From a checkpoint of a small mixture-of-experts model trained on Wikipedia: width 160, 64 GELU neurons an expert.
Below are experts of layer 3 (counted from 0) of a mixture-of-experts language model. Rows are named router (the router's row for the expert), up (a neuron's input weights, with its number) and show model dimensions 0-159. Each number is 128 + 24 x the weight over its row's rms, rounded and kept within 0 to 255. Numbers have three digits each.
After each expert's rows: a language model's description of what the expert responds to. This comes from a sample of Wikipedia text that the model never trained on.

# expert 6
router:165131131136156118106185129156114092123113137097120110140113182143085102107133112130138114123139108183140129134099094131108126094114136075140115137117137144127163159136160133122115129156167171109132114122160120108122111175097082138077125118124111122164168111126088134132139081171122171172133126118097129117141153106107160147156146118083108127112134140131162118104172115097142125177150137123124120146078106136116147115162088126085153129170122145128113159125092143125136138089132149
up0:121108119156120145123142122168167107117157131146105134156068157099177141140140103102159148110090111117136114153091156114162119129145152105097127101110124157121093135129098123117142173108142157155128152124137099113129144149127097140144119125154102102154089115119085106121125161149160128143097128160121162092123100152125126107132130141155154150178101135145093121121115137085112156110153130077133126110117143132136098137155132135115126139166145093070119128106120115195136060168143098
up1:113100110119166116118144144138132141129158118125141094099122151144112157150112121074138132122119145116145181069128115110100130088123129109141173104120064075122111148156103120158123198129147128131116126132142142133144155116114103127133175112119083096097111059132135106126147126152119083117147168134146113125060105121112129109151140109090120146149110142145122141097125120155123132132164184112179120153139135137119123160119143117124108113174115140143139122127131105138119125107155185
up2:131110099142143099100132160095111139114140097132122129086109119119135138148122134130098112128151114119148123112111142097188094136140168154114142115122153118119138140154106153084133117106109162099120152167111160123179104165182125119100117141143095106170137161136169117169113102119108139103156087146105104140142087155124102135125123154134151115141134111092084151092155127058072123166115120083088160106102135126118159153105139168153146135122119116149111158116122138123089125115112121
up3:139093161129131117089163101169127145126136142121109091070180129105106116142156129130118108146132157121152187120072142122158130122140136136131143120161118168119121089158085138124147122151146139130101159101098148176124170109095120093118104102127097134140120158143133164147154169140149109111103097113074121158126146083128103148104105096117115163134124158098126169160126118177141113128137163121083122129133122102093113132122140145119110146104140169134129112152153130148153113078141137
up4:146143095116120106093167136189142112126141099156086102143135119100152137121170137116154113152097113140165125138167180108147143166146127123142115117123160132074115128108167142115176147138155110173191119137123118145162140135139148131108137100117105136133103111140170092100122116139136148121127142115087114139135143102126124108120124151113153193105151089132153118075111088122091113109120159138098114084099125118117108111143152111090171114139095149156160137120143147127127126080119120
up5:144134098096145109127122107157163139147123129170116137143089138092129128134135087143150144134111144181159093103111150121083129153120119115124109161106169147141103123099133096104099100124147129121192105077122154110130132151113158155132129097151122128123148065169144145125165148149139137133131153118114129149115125135099149144139115134157154166131095157156116095122156135094113133139125169157148157112206125139135121118157092141115108086143137063112138126131130158127167108132093160
It responds to: Vowel-initial pieces in the middle of a word, such as Sull-iv-an, inv-as-ive, hem-is-phere, Bundest-ag, Call-ig-raphy.

# expert 52
router:119107165127115132100098124102143129132169145113121134098141162089105122089148147182127126149152146113122141091104088134144123119147096152113117149120114130088093155151159128079145097110112104168149164144131090140139171108121174113129124107115114168114117148104109117113099104110121122124157099090149139116158163124155158121168100144143143154131148094155130136122131160149115145123142091075144112156156144101129150108073128109137118128118097149139178067134146105140160107076119141
up0:101136136113122154124134135099138106117151110164072110131146117142139086102134145103138102104151101115133136099104139119169110091116148106139117118132154148143188128103156116113110158098138120124128100143160134105179130116115156106154119151159141140144085189145111151152145157080151139105138120162130141122149155105144124136126106126171137143140112140118131126141140083103120132110177101117147163122128149104135147154096042112117151142169103119122137127161082109122125183096093096
up1:127090114129129118115153111155129132081115139140138145064156146117162103099165130142113089149150169147142129100124157108126136141120150120108147109147122153163136090088121136138159080096105102148190152138099117160135093117104116108154126068156101111153092143143128142130093100180152112124125165117150169154143098119088134180128107133133126130139132100129151150076145094138093128126146108141145101127168142111131122163080100097137125116170123114111145125093135122121120110109144145
up2:153136138124136106143109123116111125098120103149121148140079175189077119124122106132118138121123127126161123130172125129141085114168171091121114159082140139130152130169127136127115154136136137133133125145190139111140119117142116144093097152122118168110100157098118130103142147184110161143112145079122126179144138151160153148139172131153109154135049171108117117138117114132074124137163109138142118105101158153101144103122093133158119098104140134150105135123101109098155138132103130
up3:155119119162133127134101123154164126121129148118101113115166138098133126137139093113150162092119136173132159106139110146132137120160109108070139121161137159097166107115139155125092135141140111198155145131143149120196144136147126152117121123135133088119125114110137137118149140126176124124106135102122204138138140137093114141138104118169138115133116140184135145094097141114093134128207103121129162102136156122147118148119117090119091133113143123116181145069142125098114111120150117
up4:158144140119093136118147105091129122170118111136103146085108120143109178118119122144118122128123092164125153142122108173130106093156132121098152155146192135101195111112129117133105092150110146134122127117155146135133144151107151118121150124138162156134161122137125102135096108141098121113131101133116132110105146138083104136144125141148179153106154088140037158086098153121114094114162088154134098136127154141114112142171130126153108100123104126204136128131138131148112118130101138
up5:097124148148187115093104097110174145110096154157139164129083124153103140129104094147097124158153174109165112153127163144107086151142132117121175146135086132086140126104100082113141130093177118130154130141103135141137137158126103138114142130140108128155138113139152110160132088151133143129114109119141107125101116114153128140109174090127140126147141116111134122098141129126086127138139107163078116101175152084116116160125132123159118132142077143114141102103160119148110086133099068
It responds to: Table separators and pieces inside scores, dates and coordinates, such as ″N, ]; amp in Southampton, a final year digit.

# expert 48
router:106145109115140104168165079140134121135079149143136167149111110135133097153131091115124131113125148126129126151117157171073104175109147140125128092137152141128167124090152134154108090154155132102172080153113136124145122135080103166135123140115130113086155131174082147134127124164152161152125139120094147118130102117081090136167126089127109123170108145158163107106131125114123158159107101163143114108150106112148121088135112122090165111119095110177118112134123135153105117148139140
up0:120136123132125156111136118133108118116144106136099153103134128115106118163119136122107111125115106120109135124069080118183169152113101123164177102092130120141148109100106162130148120112113103172104107129138119134138093150145132123099193108134119108141124145146113190135157106156140127110139141171129159147118070144078104129110135105152109128118094132155097092130150107115139126127186139085162125114135150125131091154126150117135156113140106147148113197154116113110082162166142115
up1:150130110116194095146101109172127144152107137136152137138076148130168111163125124136154122126135118169147140128133126127114064144139108160125163139108128116108126147136113142136120155107126125099128093133109120142128116112136132080144097115089075136165167085161154153133168109135086161101102114123162130106161090139118142146141147112119116117133145148126148096081124137129122100101161126138132148151138162129118125108126118154144124172106072093096176054124125105110134158128157140
up2:106156109116124103120096117139095129105102119110122099110102162160160155130153099087123127123139135114145163131124153142094090141192134122140152081119130135133140093079122128188137113115094134128159172077123121135132127136126128143143177158108115098135134140120128137138172141105169116177147111138130177127125107120119111124129071100118136175142123112076129132097101133142089125162142119131181146125128120168103181141132143142129164152094105122129130155181131165126142127130111126
up3:131092119122133080152106127126140146126117129122113132123112161108070107129131146095089109131148133176143123169071144126138118147142153117150143106149088105127134115107093067126129140115106171120149106116093111109092149154120097132088140108131147099135111124136119133107116070122129107153171124116064114152101086128152151180144134109149160141148128138151125095134092126133097124167176131121149112141167140117122093145164150162158101134116137146145153142151131079137109155146157098
up4:134140121120104130122168141141123128131114105173088136152057148147135134155104153144164134097126134145122159151118154144129093140111135118110122159119136106112097087125121118131162124140142144178126133127090125148146143143141135119134075075146140087118162154100144142108168127155050126162156151132167119156123130120070116109138083120137137112127148144145142116105090143095103111115103111154113132117109156165118133108164122123095162115134107132107131084097074140138155116093151085
up5:121087144120128112138137110126129096146084126149147160136130127133176117151112114132140113158096144133113117101147118090116156161104159107143172125144128123134124150169126125089177140141108114142115123124113154160154127151107159151157146140136113150131103086128153144113141137095053154040158089134131165117144107131115115139127152135113113162150151156157119133088111119097086095158122117127107099164149151114124149104106128116147167171110097121143127089132146119172158151112161159
It responds to: Second pieces right after a short opening like re, dec, law, pres, such as Law-r-ence, dec-r-iminalised, ref-u-gee, pres-id-ency.

# expert 24
router:095147104138140115138149096118116106129147154149107107142102107132074123129156091113107083107104147128136096108112168122121096127155173102144097133126126201150177107147123141151121145147118099105143074173173137136155134094112113131149110139142161154114113157121089160145128119154136174125118121114096158129155106137138130117126140071137145110154128094133149083110160140135093164130100139148104121137166079088158083126154110127117134129115128129160105125109134125168114150169117127
up0:132129124103130097139132129116125166155112132135132117114110184112107080095158151123146100178182149135152079119112102103156119112107150086134137120146073118127129166095117091127116132117093132099127098071106151138153106134152108128136180140128127161160133142166154128125173156155141122164145127083117132107141146146093128115097125198122151122139130125108126129103090100117123119112176124163111151143104141158133111133132102094155109127144151102128117115141087118089081120107144135
up1:089117110088135121122155114122164137148121117147168128135106160128129149154114119159145129086147137149090134136084151156187093129097180183115109168104141122109175100113115144143136128113125149143085117123098145142177118113162116108112141104142114102114150126122120126190127092150150144122144160152176097128103127124063134174139175106152132114193123088136136108153116117119119096135139151114111126100119131120146111129143122166102149150116094161132121128098120121128121100119143107
up2:120157117121105108095090160138151145130156135145094146134115114151134134138148122134173179117083125093166131101130155122153126127115112139067144149125134172134105139145119140137112177112131109128129120151136080118148184130097157132109094121114134121147139127128134081103162165134131105166140153107155177174123117119096086119069130156140145089148148099143111127151077144170089133111124135136160120146132153148108112118120126098150123128137087119152136123107120159155099171125114074
up3:135087077135126146102123150119118088124158130136082151101112124143122100130128136110068117126101121150197132159131139116111140144151147122084125131155095132134147112117100119172154148128103116116101123109108132124134090139200148132140120072154159064114095119122149168178128130118116133098125180135145176148149122114136137161130119110138125109123111135108163091148109138128149119085119103096116110111159150139108134149136147087134146159109098151132169143127163110143113153161141105
up4:155136092109131124101142188142154135123147132192134112124144120125120119070126136133118131128141084156127122125148148082112110132106124140107146109147112139101141124127129124130123097100117078180155139128114121134142172117126148118145158112067116125117082127159112090119131144138106136131101152136085177134106127104136159172162122141134121167126107137154154102153107145150124159106176130105100096117129079139145141132148130080139074142161106120142134114067157121167126110088126098
up5:150150123104150100124096127141110138128123123076155164115143144137116116118139098123101137120121173134131147090086141118155123204116150146086159112152129145112101117114125084150120087133146087099144147121121130118150136107145128118141128141145104132133165138166166122162146172120151146154134136071102129146135082112093151122139131122148100171129147134144095126070088095112143120095124171116101164132143117121111128111112118115133107077101089118124137095126114141163199092123138125
It responds to: Single-letter pieces inside personal names, such as Shakes-p-eare, Jos-h, Ed-d-ie, Sing-h; also adverbs like originally, still.

# expert 45
router:103084076120121126103109149151124135126109164125104126155148135153153089154158135097111098148097101153152150109143098133125128111107109151136176115129149096148111149139143163137158147144147141148090138123163112135137097133154170110104106129140108166143120111145099119135161174135097143098145133133138172100147078119112128135101093142069108160142154104152093164135100145125128079094149141132125101147084144129132166124125131085131141098158126081124133145169136146101127149173159149
up0:134123099133166145115117144110123155147142124153110092127119144123149152121158111105105141149090176116122106132122147094119117130105162176130130139125104154160132164117108126138127109139131113148112126146089144163116120064122129122114132114144080116062110122117178151139158172149111138106153175118126124098143059131135126109082164118148124111119083126158157106117139131098137100099134089129124136166181186151125137119149124127149126128151101144127142171127111069079132134116106136
up1:135148093118080114153139079117129096143124124111106105126122119207130165192125139135113134128099097148117112114136167123186116114114096142105109182143101095080161159159111162168165133105091102109131144164110175144108141114132146122132099120178117108150087125166157120127121108121155132121108134154099131123167137124149139152078131100156124123156112129116168082117154103129126121120179137124130112145113132134142139157111102117133111143108135099136101152113099147131152117128128140
up2:137147139142093125160122106157118160136121171124089148158104153079146121101123148147161139135137142101150161121113136134111097146196131127059147109113144120100121136167141118085144111133110146143128145110143135106103149145113095146115161093157149123152112122118096141112109115098145129134099105074104152129154113167143140155132105119107163116149152094154125129118151139115137139117118087148120183130123165158125136111081116104141084149153193127132152110115119169074143134118155097
up3:137101088135169112096158149176097157100124096094138121102153159122131113137112132084127122117113106154140122156133088169126101140136116150126126107112145111169136139115112120123166123088152064134131137146177133134103141135131140117116126126129115110123153089127128136132166098112138108186128085083114125138136121151141101125103165135184117167130119125104149140116121105146122131139118156181176156132137124152114116149141114146100094126156138138080095133142127138144138150163203183
up4:120086155120136100133140145096145100143152142137120167147154147093101110156119068095135115138108158136160133137100149078098137164085105118110132130098147170113115112140155144141157123136144114149162089142169121128130127127116179145164135150169108135138116132137129147116157117081142138163079141148118114167133107151099135152135131157104145164178128113103153098106130127091110101083122136123115101100099163151148076077130082109117111150115102104133115138126119145137148153110100156
up5:122140148110125159103074143130156117066098077134145181142105153126118150144150155146131117135106153173138156117127107139144074156108152117134138121152143169092118152124154137120098118126151124089158136131140098151170118129114118105149145146085130148116161087141107139136187121116152111151166068105149127122122105151096152111108135079133119169098126136143137150083118109115122141128104101122143137167125122156101123134158101159133155100103117135110134094139161147108122088173141119
It responds to: The first word or piece after the or a, often proper-name starts and common nouns: Rail, Soviet, market, field, count-ries.

# expert 25
router:146145116130142147137116150120175153161166086107140113095078130135154151131136107143124126100161107154135099146080121131165103143150156143164171116172124175126160113138127138156113099112110102157136153101142097136120141117118139114189134114093104110141124150131121124122111173104085143155166100129133139124165126117125113114133071095106167155151156107144123148084158109108095106107163111106142101147125151185144118125145154106108150139165112139105120117080110138117108115087128111
up0:128139110080169138136140147165076118115094157137139147148171139159172081140123159118102139109126132085125127108137137119129156127098156121148141116121133083141133153112131132120118151137104120082148099149093114124116109108119059138118178138150140111155092151143094172160127117140133129144123136141135132082111072085080135152136112129113128127149158174117122152109164121083126181121126150153117161101127096128127118136146130078154137133137135090154091147151124170145127144141098116
up1:144120145128130120136118136158067085120088143116097162118127149142142114071139177120103139182113125111122129125131102099120110156126089131075140106086122127068113086105121136132131172130103144106099118123099181107126105136100133153107125141137133132119134138147086110148157148115141134101142178136117123128133132132105123125122213110141155154137143145166142116161111141101097154123140169154086123150099152128102115187131153119158111099131140126124121158154116135123132166140141162
up2:092126077170155129140066139125158124055126172112144169112121133123126107113136138088125151113113139089179122106126134126113054127116118098151111148159115116141138106122170158096121100154125127068147123147106134140136091102126108123101108134115124132153137116135133138127116132159135120095113161111136140090128104116117124141142144149152094100115175149137152130122100113142176131162104157127087117151144164101140190123149107113136150142101128126119152112133123152130163166173134128
up3:143127106122125147096109130130162109138104140144150151134101155124116107169157153115135134144110138102131127113135129138090118142148153100123110115125106111084134129121138154058148140131135107127145127149122143153136128158138145130097107053143108113090135168165179127124112161107126109120197125141105151127141113058092174105153177134107134146101131094113129126138125120098134145065151156095148136136122131108134171114100125190167109094161152097107154126144103123139133125127146108
up4:114148136110152149136158148118122114106114113147122132106126126153098115143169123087129151103118130102100153123135155127074093083117165179136076109112153148065173153132148165146104103129129140134171133144117132122160137100109085123119137136133146120153151098138082132144130079125128150167141147129109116134087115140094144191121096126080149118149164145112154110113144144200139132139118088158141139097151117128112175138112095131151125139117123114108135089151134147173126120119125116
up5:115107102125125146127124153132150106084123132120131114167153153116075116129133096171150102143152157102128149118116114125156091131148115113129158118131146137078156159102139105057134125115120155118141102149111144130141149103122120120140172131114107153082137132163114114158142107145108156125129133137081096091123089096107169070130154120165135123109173159142149146136126164140136172178138166140125151135134136155127054156151112156160122103106111133116134143137169095136122121130098162
It responds to: Pipe separators in tables of names, titles and election results, plus table divider rows, Coordinates:, Country:, and cient in Scientific.

# expert 7
router:142166142133166115142138148119166123160148083121131097118075113106117153112140133128115121120175131116157107131073138154158114109138101154123174108126114157148117121149103148149123114094124129179148166089128096135107161133122180098178099100103101130149127116155149132133157104126094148179145095102149117118146112145129081119132085085140140121176108139131130158115157108131107132114120109095147121126153157187147109123126153130094116148122121159122146102086100118095115116088101129
up0:134122109098142129116120131152124101109137146126108161173105125139152086127158118113100124148119115134136136134160129131091114128088108073131137133156097132135163129083140150140132127189164094109125133140088126184108115112130131148152118146117077170085114126125116124155164144156127171082132117160121137133150075117144159096119126100142137139112135091128084125162120156117121104168116161108129128139154128101107165117121067139139107112129085124092127139149197110148120174147130117
up1:121135141112123112130176152141110167133100125106124147134114128167154148149134150145129116146124136141118129143150127126119134127128133110109135122071111104171138121135096137135108156140150144113121112131176125139155133178117114130090180082110153119177113149102091143105105107210131146169154148139075184145075114124100104152112098112104128172099117133140106154134143107128146126139141129127133102151116097109125165110137144072141086098168157126160069153120151135129119137125148123
up2:139127081156115139087126122145163112116141145132117148140111145189131098142123131100150143141123102108160117107137104144120069148099111139115164116150160123125142126099090116151135118157131114105094106109133148117137116043151115113133107129132125114123102162128143141088155163165159174117130155151155125111106132108124088136149130125135136124079129119100139135165100116131136086077108167180145132145052101118137133141127180151119142122125145104145135138146132104146085172118123149
up3:149118097096062128129126118093109123100125142115111122100098140124105120115123104164137139117131098125121146129138118165128133091144186123163140139169120098146132117129134150105114127144121143118080154169102139189134108116124130155108123139130176161111113097120107146139148148142166169125097136190108130113108149122168144120131157134146144077087155130145070127098115169115128138132148139118121153147146094104109137125131113172138096138116132147074103129148143082187134113177132140
up4:124148141153116131156147105134116140102100119126120111127156169110143148115109086131151043126150114094137139156107152124147136139104183142091130159161114090098149119115098097114119111119145163156154156158118122101114114138157131150161139125153094119063100113160143158145134116138141157152188120117118115122166141109082157094144125124171096120142090115126104148159100144106094147134182144121123161112128151167123084119120116126128149136155121144174114148108148154134134131159126109
up5:146140116125105149126121132119110143134126125133111140101135132114109142130127128135100115128129142139128096101161113111168088142107156197120124092082166123108129182161105116132112097103107140167120125138171122150114088165139152138094106119181163130165144136093178118113162108108147099168129159101148130160105110161088124157116164143118113108167081138126137091118121103110122149124096109116101101137118138099128152094129062120138169121133083125138119096111079148132149137104105136
It responds to: Pipe separators between numeric table cells and semicolons in number lists, such as standings rows, stats tables, coordinates.

# expert 62
router:189148139113133136146138157067091098151091151136161115109155140100096145146100139166111133097160109086129112136158092142155147113126129094117119156134135095164123096125150092152170127129126122130130109132120126096126109118119118118152110114153154113096144149111171176150151137105158088136096129139142131101075167134108175150155136161138114102103126140139143129158173128123185129110102104142088134110100105113116114148148145180127110125107129136117108140099075143107136156145109102
up0:098109120131157104118124080117154135108102133171132175111119125129091100112149124136147161097136091140113177160119093165090096108142120103103137155137144127124073100171166132093101138133162159144114147100131172132099125142111108127095170137137115123126131155143126146145133130142135177140136117134169153137145125147111091130140130148133112127139129136109102158131116126159118111149135153157114099118133150137068138101077073157146110077153136086111144103146167121185117122135170125
up1:127098131139146148068109110151115170077173165138161141087111123158072151146123131132140111107153105127118122105126134128155105143159156084107138151131130139151105150071144105109131089112125134163140133129157139136096113085104131126157139128107083146101099107140129085150130112142146179129148128139115159110135123099152149166115170121122127155132151139148149111083112141137132111131125093089106177130135113106137148097138118072108102113103143123156155127175122087133122164167144121
up2:149119058105131073127139107135123121137104122082125127127139175122117133182082132130120115129135173163112132093118136161144087164142137145127147167153148119105079102095096095148131170118158106165144166121115126176103081131151092101108120153115124142135173122116144142188168149114152106131126125141150119126104100158108142135108109109116101132126143110119136143146122111151123094111130118110110152138129088074118115140119112154132077128146150117117128096096127131126184113156119129
up3:148152120129167133142141092134113091137129153146101128116118098111131161158110127111127149151090125105164173115137124138148063146150156162092142129115135108132125121126141122107129081128153096163114147138155171165128121119142098147149109121164140091152129118100203191118134182112148119134103098152139165131122162088144127149094099098171153120148118129133128143129129085136122115094101125114118126144095097130110084112084146143112077144104114089136146096111126096125122127143111109
up4:100159141111117145141168121111108177140130107138117128122113116129117165100104149108156078055115123099160146117103138129152142113129126075084115136115146168138135111156092129116175088155094145145116135088106141124142162130108148137132141096126122135093178142126094143096153125132098160106160159149155107129126089110116118144104105123104141145117133179097090170133099132137101155139126130080129125090122182127121070142148140160080122131140119132128105135113153142127147128169120131
up5:075159143117174102109153073162130132159120139138140163131131130140123128136077091145121113101114125096135107116102140133154145089133103107078105142129106160163094125174159163142111128105150101173158134127135162158142127137094127168125144106147079119123106148108124133125168133195168119110129139096105161126105148155147102125119136125125095074148133160141131128167148116127118100092123108129111140126166143111120112117151130139147085115125118149184140134080136116143146162135101130
It responds to: Odd fragments such as z in fro|z|en, byte pieces of Chinese or other non-Latin text, and letters in table cells.

# expert 33
router:137112167175091120089091132140130127127146089115118141157137115094112122112097151129112133109137111112137120124130102156108108156142081123114128146113116111159123154175132167105139125117150128134094158149175078165102133087130140133116141133128133129136118161105127083093156132108099174104145127106162119109186128126137110111109142148178102160075106130155113130118120163171146136086118113134125110174097153156083173144131159114128174112145129119119149156098139124110177127097112121
up1:107094123116149140113117133133106097131130137166122142118111078134162125101090097105137147091142132116130154093102127108130074123129149175123154134128146137122151114109121109107096087125170170186121115134107096125131118096159094133138143161164179103155105096141140147146172103121096131154147131121124101154141158136044128146129150137159145122119133146136161085106113159121112136167099128093114112065123143147136134168117116133124128141166122140126093117112144125157102178142125126
up2:128167143105163146136117148097132137133134118155101127110146158142165138143113099126122110129132143164129165141144138148184107100104157134141112175138122097089162138140135149139138139140159122153112128133127115156122094135062114048108132102138186128124117167155203127126131125158148111168142113148137151117156154112092138127114102146123122117111127170095126141179155146153148127141138153130153135109148147137080140104151122134127097117121100116181148116114118152117067128148152108
up3:132147099175143115135148110089097141135160094162075121150094123124141117151162098089147129131131136122108133130122144128119138111168133112072149112082135133105141115157089163151108132126146144105157149119140118119170156108135141133133171165132147158132156132145129158175131138122163124137108122134122151131138093093190144129107120129114129155085084124131077078120182103122150164132126126098121164140126103125104091138074125122120123134157110138128143154147073082136164123130142104
up4:105124103107149138133146146157144097104121138173112130123134129181110103090141116106130098121156117138133147107124127092164088125102173077166140118122181128156162095097141119109171142112096167084119139091120175153107149101134145142115141138144085151117147142119160132117119113158112133163099180112129114143179148151131119123143153118155085136140117117142142141116098162093143138141152151138064145127085152115096106125138110154148111095121148125085094084124113136117130149149127137
up5:117145108093129205111126112078136165104156151146113121120131148130140175128121138120134126115123144138176129097141170103134127151139119126085157109119094125164110143165067128116146126130105107143133142129128119168130122166215082153132144129149144152161121120129132104141179155115118136115124128121140156125152122173134126152098110104120110090108108117138078107102127098143126112146104126106140161162148135162117104127100119132135113107129123108104103143083116089132183135126145077
up6:088132119092140146106137089109119193128143106168122131152105106097141104158088107113089086133155151100106138046142125121122133129119109107129115155118110123131111123116126137109130096129081105114147126133114160139123108113167127154125147147174110140101111133172121156128133125168171141160116155136133175141127159131147180122134105096188125161115147153157107107140139133149117124121168115102138112111137105136162120121099156127103141082114090146147135103096145140130142142101113067
It responds to: Middle syllables like om, op and ir after an initial letter, especially B-om in names, also episc-op-al; also +, −, %.

# expert 44
router:148113137165097154119153142152141122086170085108119110133104141178123088120141185162144124140137099145176134153125113174159122141127154128175084146142142123104161119133141141188096152121141128116125118160149131138150122134109124096111087109141135100118150144115165087142095117105157130097121090097148091098167174105132158110146095131141173106128144079126125148082135104148095128103123127125142163135132120136109142122154151140120159139088108157149125113093104149121120124093130149
up1:148137094134118126094178125140135116120118105128105137128125159113088099149151115100080130152138140149126130108085145116121183062146069128152121166093099149112123138168138095121117123145153142125123115149114147123087130134102131135133140109180108096114142117138153168103160111142135116123120165155133144140083130096176153159135124166143132161181086148118153148141142134111109068160141138148128161147118154089104084125135092107144154122120125108135091117116108140134129123144174151
up2:134166124088149130107160112120146132140162114121111099168129124114139150144113165137093153176128133126128128103125140157110134146124141111123149115105133104117139114110132103102097090132100086111145107129164133156093127096134120157100144150132141144110100130153147133123120133162149112124101188120101177184150131077070153117156116130111169122137112146125117163148132118141146125119109104112063127129123050148108081122178142131155098124111171109125155123150107124171137083120151129
up3:118127116136114078094105111156148116130125066100127106146144122106100166158146135100101123109099150125171148116139162136118058181167135138122099132105146159099106131107104129209155106118167107162154063109132118152135148102148122126132117135129130108163103109173122112166122092086140122142138131141104138106183114145120167129103130141127159149104117127150091129101127113149121132143129133111137088117112110136111127131119097119142147124149132141138138090108138143163144105132102078
up4:097134123122163158093118158146123116163093142145145117132131125122085159115114116132106127141115156118137139163131118136133126093129103087132144158093121155138161155157118136174105142157130132147159138085137110105088114163109142116112119180116173141145109139130141175114160101116172128133147131112122143119150138101141115142087147098105129128092151117146104118170142180116137122138134131128091095118166080126073135136105114156164096109109165123107115090075142120096109122168103070
up5:124125133101137117102151147165119116111141082109070111162127107119103140134134109129149140127076114118111101125132142129144114141114148159129114187147130158095165105162113156161137109122137125160082130158139150158104092124148102143120108111175149116107092122179148125093114117103086157084156155154102160132105106098105147160084116113130144150116083164164107097159133089160153104145143159117104127124161144111098122136136147104103118151130155113151160095125139112090139120098132111
up6:112120154121169113081141141102133138141146142126076130093127119148090116185144144135106147162138142132141186093082152102094114110100109116117152153134124108121135133121119133137092159084131143114129100157118136166148192103153135129132111126169138108149139179158160154146137152134123152126089115128125142131114095139133132120133098099139114156135105118135083185121156127120121119086138122091142158167117130112077134114098138125147111089085152114136136098085123170153113089146108132
It responds to: Middle syllables of split names and words, often after H or M, such as H|ew|itt, M|inn|esota, Brunsw|ick, H|ock|ey.

# expert 32
router:142117101097108153131095124114107142115124137162150133159117108117125110099125160128158106102153164160117192129139161154089115129138153118141115099152115145121131136108139150126178132088104149129091128139099109141178172147155140089157097147163115140120133150113122101114126095106168108124144136138144127148058131093092115160108116106102130083121171128151119098122126142105152144128138149106151118137103123160044125130087142157153158129108096138116102143102128116172113130127107156
up0:097113119150136114101149142146123125136112159174134188091113108137105126138114110122147114117140192182154122116115131133125124157151115103138091126136103119122178140093128137075135095112164145135134152100159153135180142133181149100133143116117106116098087158118147155138173100114146117121120097098104128110099112077154122129143124125114141159136098153143132102098110082127166135159159111109120117149136117143121156168116181152145152105150098124148146128098148090122088167139110139
up1:190080119088106093132159136141154081125146128086120118116154120130129150166144102140149124123122143134145124091099123150133164109101150099105119109148147102155138137107127096145106116120125112170142132130133146139068130109162098117122148113145110140119086137147130118138123146122085101146140192143146121119132113132140154139077116107173140157120160170131085095161111133187137126158139160120128138121147160143095133128139091113152169090082117115163141102124108155140126120135126067
up2:090150179164116115153126126175131132145108080113103121112094121153118131141095132159097143133092148117132157132144152104135120116120166165146127144087123113140150104162131080154153116114134139112143109068117140168124146144130172155151147132133127085139159101169119101128135142173095140158141137126100163116142160105157075126123156154109123167164123121132092151150128147150128114162117119108091100107120112156124079153126079131128127079105118145090121100152145174136105131128141124
up3:132146163097139127145143112151124123099168161165123152088145123158164160110108100136197118150159115128152122113136116121125135175145138110099144120094168152127139133122087107165134184112134130127113158147092122116117160112124126093172178140150066141134107122108121159136113096098139146133141170116130120122116066141115146158120129109117122159115091127152124124141146096148098116142136125114154122138118136146054114132098146148131140109129150122147178155095132110118090107165087132
up4:108160154138121121107133162110129135133079152126084148110151145117161137168113113112113118123137101110135131141123115114168180133135071151111161128108119175109118111111161146178147130124113098150149157125159131137151120140179136099147165102160095094110076172158103129129122136126135130131091147161095175102133130132155135114117128108143152089134132146139132132119093157119095124117131129119110168182134141177120105162115098077115170138111148140078137141090127133094103107133125101
up5:167134087117076141144107150173137177089114100117113132117166125153140140137105144115141115144078119163123147100156126101171134130082152127143141147113099105103159126135124143155084113077114154165159111124134148140120106111164138170098109125094144133149151111128116139096149163136143111169136116094145140112146099163124105127100163151129117158123094092145076144127149121111121097127154129098178111091138171127128114125101083094086114122100120163132107136126147118107143117122096147
It responds to: Spaces and capital-letter pieces beginning rare surnames, species names, or table cells, such as H|ulsteyn, B|aptist, m|ulangensis.

# expert 54
router:128135118147110121123126157142097144123099112125107110114109124125192118104150120145130108110172102133136185128123171148102108100118147146109133129136119097089166130095102150142114155127093130104102112134137132159143164119146133127168083078181146118142160156128113100171141099117097167120142153098093136143091149128126141112112124103142131106118176133125117147119126146173127115126135134144146133133112150172056132120122127143169097103175072126123135106134158113155150167075122102
up0:139141109119091156157140144120139094139138082140109080108116112127120203120133121113119132160134128143116158153097132102156127117125103119133126133075116193109130109160144152140117126120106101154140174148172091131160143089128140119145096142108133143126130082116142165095143124127154093120148120116129098092144144192128163089159124173127110102105161112120108108123145145108113136099116107119121161161149169140124141166110144126144144101124142134100137124077123081097123121161084115
up1:112098121104128073102152136123095110126135108164135136121135156106126130111121143147131113187131179088145105115104076144096139140096140092127159140137113136109120146139112134107122130145148124110122167150088105110077124125115126140152098065135139091133156134096122137125151119146128136170156157103144110098138134142086146131123161115176096121119095110115073135135120092157129147082120150132161127142115138128178110118114080118120142145130150156163134069121171130098174155132105129
up2:125122092136138147124051130140107148172147117108137148111121108160130178126140165134114129147101120136141144124087127106170108147125113102129143123098136142136135151151146107113143123149134145136138113132161141138091127107126137134109140131118085109114128095149143141125159151162141112135071131060120159104147133146123081149149107175121130138086127156167149122120190125096104175096132165130135128132129102132114112140144150108106150086125132119103155194127108199131140076143133132
up3:116144107114118112119190133147121155160105092103111116124107093176132163139100131079167102144139139143098080096139148146125099129124179121142135142139135115139099096153157164147096125152173158130108107105107118151165125103139161113098151174093115098135132174171138138134113124125148118119107181096131108083144110100156155111086172117115078156122115121142125152132109163132128146157113157138125108106126127113164112115187149125152125134154129111136103089125133153120148105138132135
up4:116116149091103123110115099091139125117106099113114155121098117107129130120119109079128083121120092129148129089105148109125120136121140110069138130135162146148146097128129146123125179146131140158119148108145128119108111101125198137141066122185100134139178135136101136164137073156133161123094127131151182131144113119127117133122125129125150114147149189153091165131103143091163088124094092092140138095145137100112124081124147096148159155157129122133159101130104131143145126129121110
up5:138170129111151073105150134166145098158115125162140131126144146118154095130144130093071117120150129144171104121136095088124142100125106125102135175116136143078099129117136103124197159130124119141120127160116125112111149103181140111134103088163107149130090144151146120132171147118117127070147144125125136143129114079101153137152151142145142121122178125127146112162111114105111103103168121117086143140112098139169098107094149108122113158101099107121126118133127148109170135107125076
It responds to: Capital letters or first pieces starting a proper noun, often in tables or lists, such as Lu-is, Q-asr, Ju-ventus, S-vitolina.